From a checkpoint of a small mixture-of-experts model trained on Wikipedia.
Size: width 192, vocabulary 3298, 47.3M parameters.
Experts: 128 experts in each of 18 layers, 32 GeGLU neurons an expert, a shared expert of 192 neurons.
Training: 889M tokens, 6779 steps.
Below are experts of layer 12 (counted from 0) of a mixture-of-experts language model. Rows are named router (the router's row for the expert), gate (a neuron's input weights, with its number), up (a neuron's input weights, with its number) and show model dimensions 0-191. Each number is 128 + 24 x the weight over its row's rms, rounded and kept within 0 to 255.
After each expert's rows: a language model's description of what the expert responds to. This comes from a sample of Wikipedia text that the model never trained on.

# expert 23
router [ 98 128 131 126 157 104 117 120 129  99 135 171 155  88 105 148 117 105 149 101 135 145 181  98 133  93 109  88 112 120 152 140 115 142 105 150 115  78 161 140 128  99 145 118 160 162 142 117 158 106 104 132 122  99 123 130 154 114 138 144 118 154 121 151 110 102  94 151 126 146  97 133 170 133 142 126 133 112 156 157 102 190 157 121  64 157 131 147 115 138 141 163 137  78 145 120 163 108 163 137 128 131 142 146 124  88 135 152 140  77 115 136 120 120 110 155  89 103 154  93 127 152 130  97 155 152 157 108 114 120 118 147 147 137 147 143 110 155 130  82 129 153  93 116 110 117 103 126 161 101 155 109 167 115 128 119 142 144 139 113  86 112 156 165  79 144 155 117 142 104 140 138 152 207 148 118 117 176 115 125  90 150 143 101 125 127 127 105 125 119 148 145]
gate0 [176 105  85  93 136 106 108 149 155  97 117 129 121 143 128 148 157 137 145 160 101 126  96 172 125 157 128 106 123 158 173 101 111 127 146  89 155 129 132  89 115 127 117 112 168 154 140 135 123 146 181 108 129 122 128 117 121 119 158 103 139 116 114 141 107 124  99 173 119  91 123 165 121 129 101  59 135 128 122 186 118 128 126 119 190  86 128 142 135 152 145 128 179 136 149 162 137 144 179 129 181 141 124 141 126 148  86 126 128 139  92 114 143 123 146 129 138 131 122 130  93  85 100 140  73 119 134  78 115 144 106 109 147 129 106 114  89 134 123 145 113 112 166 162 139 145 124 131 140 118 126  91 133 133 136 131 136 131 137  88 149 151 108 155 122  92 167 127 146 105 125 146 108 123 162 147 132  69 161 147 142 153 161 114 151 163 112 115 126 106 125 152]
up0 [ 80 136 150 174 145 111 155 121 135 125 164 129 122 174 117  87 108 110 136  75 111 110 144 114 148 114 145 153 130 127 102 177 127 154 172 156 120 112 139 178 142 116 152 143 148  81 120 160 118 114 115 143 132 131 123 105 147 136 107 146 149 135 124 117 185 103 110 135 138 120 111  90 157 127 163 121 106 132 125 126 129 105 116 140 135 156 116 117  90 117  96 167 123 147 144 137 137 119 117 149 102 133 129 108 127  98 104 162 117 104 102 118 146 133  86 103 150  94 149 112 113 161 162 136  91  90 108 141 163 150 103 125 111 173 129  76 146 139 163 147 151 113 175 141 160 130 113 153 123 153 149 124 119 121  90 132 115 109 170  84 132  82 103 111 130 109 141 136 108 117 103 127 141 111  97 104  74 163 119 118 118 162 135 155 129 117 117  97 146 153 190  79]
It responds to: Sentence and section ends

# expert 27
router [119 144 119 142 165  73 151 129 105  93 112 142 161  75  96 138 137 115 183 101 168 153 164 119 132  91 156 115 122 119 142 151  98 136 125 116 127  97 139  97 148 111 136 128 164 124 148 139 164 149 128 111 127  77 108 134 151 142 138 147  93 155 108 168  99  86 111 152 136 139 119 143 126 129 135 132 112  93 103 102 121 162 115 111  81 156 125 176 103 171 128 116 130  88 110 117 139 109 128 131 149 143 146 139 132 119 147 151 143  86 141 135 128 123 103 122 103  79 142 109 157 112 128 128 130 142 162 152 168  83  83 143 123 143 173 111 100 138  92  73 110 156  78 109 151 139 105 120 145  91 167 104 150 114 127 109 149 150 171 146 105 102 139 130 115 163 108 153 111 152 118 113 150 178 115 106 125 117 125 156  97 132 114  92 125 123 116 106 136 159 138 146]
gate0 [ 99 156 117 174 140  77 146 111 113 123 135 123 120 135 143  96 133  97 106 102 111 140 106 114 111 149 127 136 110 137 119 102 117 136 107 129 140 129 142 165 113 135 142 141 104 115 139 122 113 160 108 124 124 103 143 147  94  96 202  98 130 142 115 154 151 128 137 102 141 107 149 127 137 173  96 149 100  93 133 146 142 107 103 156 100 100 157 105 112 146 127 114 134 104 121 129 148 111 105 160 161 151 133 124 116 120 103  89  78  95 182 139 174 129 103 112 143 156 155 166 117  86 160  99 119 134 113  63 139 126  95  92 128 131 148 111 111 109 152 147 137 115 118 165 129 125 110 122 134 154 155 106 124 112 127 163 135 109 132 105 121 141 118 118 174 158 138 123 115 151 131  92  72 142 104 114 128 144 109 169  88 132 129  98 118 149  79 214 152 149 127  96]
up0 [148 104 136  78 109 126 111 134 175 121  96 100 129 106 120 165 126 123 157 140 135 112 106 176 125  94 122 126 131  95  92 171 157 113 137 141  96 145 115 107 114  92 128 125 121 116 110 146 129 112 110 154 139 134 142  93 135 127  61 164 125 106 158 108 135 137 117 145 112  89  91 126  82 109 131 119 118 170 108 142 109 137 132 105 144 125 100 130 102 121 121 114 109 153 134  72  93 146 141 107 113 113 115 117 117 115 155 178 138 145 105 107  78 138 150 137  79 127  81  73 175 143 148 150 125 148 122 136 142 149 145 155 122 114 127 133 158 148 108 110 138 132 151  72 148 154 134 133 121 142 111 175 158 145 142 146 139 150 139 131 163 133 133 121  89 103 108 151 164 104 128 160 163 148 120 121 152 122 146  99 173  95  94 157 123 124 153  57 116 104 125 142]
It responds to: Clause-ending punctuation

# expert 30
router [113 144 134 130 104 113 157 149 132 101 137 110 122 123 107 126 164 155 131 118 163  91 131 155 123 108 101 109 149 178 137 147 157 150 150 125  92 139 126 126 116 106 128 166  94 167  98 136 150 125 145 117 139 100 158 200 169 145  92  99  76 111 107 117 152 128 115 140 103 113  97 159 137 131 143 119 105 129 110 156  75 142 170 139 123 102  94 145 124  98 103 112 112 150  84  96 146 109 102 145 151 122 145 104 136 154 104 174 153  71 109 133 154 123 128 135 133 138  76 143 130  89 149 156 116 151 115 126 128 132 117 152 146 150 121 127 129 140 141 158 138 116 108 102 150 107  88 107  96 174 142 133  79 178 111 134 119 122 120 156 111 160 152 105 127 129 148 126 121 152 153  86 136 190 157 108  83 103  88 150 152 145 118 101 140 140 127 106 134 113 130 118]
gate0 [141 133 173 170 130 131 135 144 101 142  90 117 111 128 141 157 166 149 101 147 100 164 107 125  84 112 111 120 139  99 140 134 163 184 121 126 122 144 119 140 155 155 131 110 120 127 123 157 117 149 151 100 134  93 136 136 121 173 125 147 131 155 119 125  77 163 134 151 129 104 148 116 136 134 143 132  99  95 120 123 121  94  81 105 134 161 133 146 167 127 140 126 128 158 114  95 149 124 131 133 125  83  92 107 151 139 127  98 149 123 157 135 108  86 109 137 120 163  97 142 141 135 170 129 148 158 165 120 115 110 110 166 183 129 101 139 148  98  92 119 121 101 120 135 109  91 142 164 155 140 178 106 133 142  84  75 145 164 191 108 132 152 119  98 121 116  73 127  93 115 114 140 140 127 103  97  94 114 116 138  90 114  99 173 103 143 142 150 113 123 157 143]
up0 [117  96 100 101 117 127  73 135 103 111 129 112 160 114 119 143  73 133 164 163 126 106 148  96 138 184 116  77 105 149 157  78 121 106 150 136 127 113 145 133  72 118 136 153 137 108 132  87 143 142  83 128  97 113 151 143 123 105 104 118 169  80 116 129 137 100 129 126 126 172  74 119 154 117 116 116  91 124 102 134 160 105 126 161 155 102 155 189 131 109 110 126 132 151 144 141 124 157 104  76  97 128 138 124 132 103 126 139 141 143  98 144 103 155 131  70 139 117 127 105 118 110 110  99 122 127 135 132 122 127 131 130 125 117 142 181 131 106 130 118 139 167 169 109 114 118 121 109 136 104 100 136  91 119 157 134  88 103 133 101 104  98  83 136 183 146 111 124 139 145 121 140 141 151 143 152 131 136 133 140 164 100 130  87 121 103 119 154  99 152  86 113]
It responds to: Time and place prepositions

# expert 15
router [120 117 109  86 159 118  53 121 126 132 100 150 135  96  98 104 123 114 172 130 125 154 134 104 114 137  92 149  95 100 112 107 161 148 122 154 127 108 145 150 149 141 175 142 114 155 156 100 120  89 145 137 131  86 140 163 150 147 109 118 140 104 117 148 129  87  88 132 115 143 106 106 149 167 160 111 122 156 172 154 103 147 119 116  68 170 139 148 129 115 167 155 127 101 168 114 160  93 124 113 122 126 123 133 119 105 128 126 116  99  89 118 113 111 138 115  74 109 169 128 118 122 101 104 148  90  91 142 130 154 130 158 146 149 119 162 118  94 130  92 138  93 111  91 134 115  96 107 127 134 122 113 136 111 121 105 133 148 115 119 135 143 153 152 123 165 128 130 120  99 153 154 162 212 126 123 139 161 106  95  99 137 157 139 114 150 104 134 136 100 121 120]
gate0 [151 105 125 184 110  88 121 111  89 145 122 113 115 145 109 102 139 131 102 130 159 169 104 100 170 121 119  96 122  95  93 114 176 103 108 106 122 166 125 156 131 141 129 112 122 103 141 119 164 121 113 131 124 155 147 176 154 143  89 106 142 126 103 133 148  90 140 149 140 139 169 140 166 138 111  93 114 153 147  99 110 130 135 144 116 126 143  89  95 146 128 147 169  87 162 128 101 127 116 110 102 130 145 137 118 124 124 138  76  83 133  79 120 114  95 102  79 155 165 148 164 151 107 106 169 103 123 152 134 112 116 133  92 168 101 120 102 128 139 157 112 115 134 126 156 132 137 117 159 115 132 150 113 139 150 120 104 149 165 103 111 117 141 169 138 130  95 126  98 129 153 118 108 154 122 164 119 129 144 156  78  83 176  68 117 138 119 145  98 124 131 112]
up0 [131 131 129 162 127  96 125 127 123 164 116 109 129 108 156  89 149 125 141 115 143 125  90  92 115 136 110  94  87 111 133  97 101 160 124 141 148 129 120 115 132 171  55 144 147 123 112  93 161 112 156 134 147 157 131 169 144 105 138 140 143 111 101 126 172  86 145 113 154 162 166 148 163 105 114 121 110 114 106 150 103 124 136 141 126 137 148  84 162 129 134 136 152 101 100  83 135 113 145 162 136 161 136 110 155 125 140 110 142 123 105 102 113  99 103 116 138 149 124 123  96 116 144 149 184 120 118 117 120  96 166 132  67 128 157 149  96 116 146 181  98 132 141 120 167 103 161 138  78  85 133 142 139 132 113 161 112 135 128 121 136 142 118 156 179 142  77 180 149 175 179  95 106 109 132  99 102 119 115 133 124 111 142 124 122 118 118 156 129 126 123 126]
It responds to: Wikipedia section formatting

# expert 60
router [ 79 162  98 134 135 150 110 157 126 132 110 131 155 122 203 127 114 143 125 101 153 105 116 170 108 138 125 140 149 141 131  79 114  93 102 107 156 119 115 105 126 156 119 123 134 117  92  79 171 103 118 161 139 141 102 103  90 136 137 122 122  95  97  68 138 112 131 140 165 138 164 141 120 122 145 140 135 112  84 158 136 162 162 160 120 126 136 132  77 132 168 130 143 107 152 131 123 141 164 152 108 118 107 156 177 100 160 107 133 134 135 100 117 112 107 129 124 146 145 126 132 108 129 141 104  68 104 172 105 158  97 118  95 164 151 119 159 164 152 116 137 154 114 145 128 154 148 143 113 115 131 134 123 136 149 134 115 101  96 138 140 156 113 103 163 144 114 153 147 109  99  95 150 124 139 165 115 175 132 113 133 132 141 151  99 108 140  96  94 163  94  83]
gate0 [124  96 133 133 122 139 128 126 137 143 152 129 148 107 136 143 139 173  77 151 151 172 131 152 127 100 100 155 129 109 154 115 119 107  87 132 125 103 121 189 146  99 139 113  98 100 103 161 153 116 179 138 153 148 139 101 114 159  91 137  98 113 121  88 123 147 135 150 126  97 103 127 121 146 118 153 122 140 144  95 165 153 161 126 146 154 118 113 108 142 154 152 107 120 103 153 120 133 131  97 118  77 119 112 142 130 162 170 117 150 153 132 152 134  81 118 132 150 131 101 141 100 145 115 105 142 150 139 138 118 151 102 121 167 120 106 122 115 100 101 146 167 167  72  99 142 139  69  84 120 114 170 160 135  87 132 148  71 112 150 105 127 121  83 116 117  55 135 109 103 144  93 140 141 114 165 146 132 161 144 118 106 122 110 119 130 158 117 105 134 117 112]
up0 [127 125 107 113 122 118 112 136  88 113 129 116 104 129 135 129 123  70 141 121 137 137  98 114 118 147 141 112  85  95 142 134  89 145  99 127 108 151 115 142 105 108 107 154  90 135 129 153 178 154 140 103 102 137 130 156 156  98 129 112 168 140 201 151 118 104 161  83 153 148 120 147  99 159  93 108 104 154 127 139 112  87 176 116 144 116 125 129 145 154 146 127 119 144 109 150 122 159 146 150 131 128 147 178 124 120 181 179 111  96 161 134  88 148 133 127 116 103 147 100 151 132  86 143 121 156 118 135  98  88 145 136  88 106 115  95 112 117  92 139 161 109 105 139 134 126 181 147 188  97 172  97 124 129 148 104 119 133 134 126 148 134 114 159  99  70 137 130 165 127 153 171 118 118 139 123 121 114 163 149 105 152 146 129 118 118 111 124 142 108 116 145]
It responds to: Latin-style word openings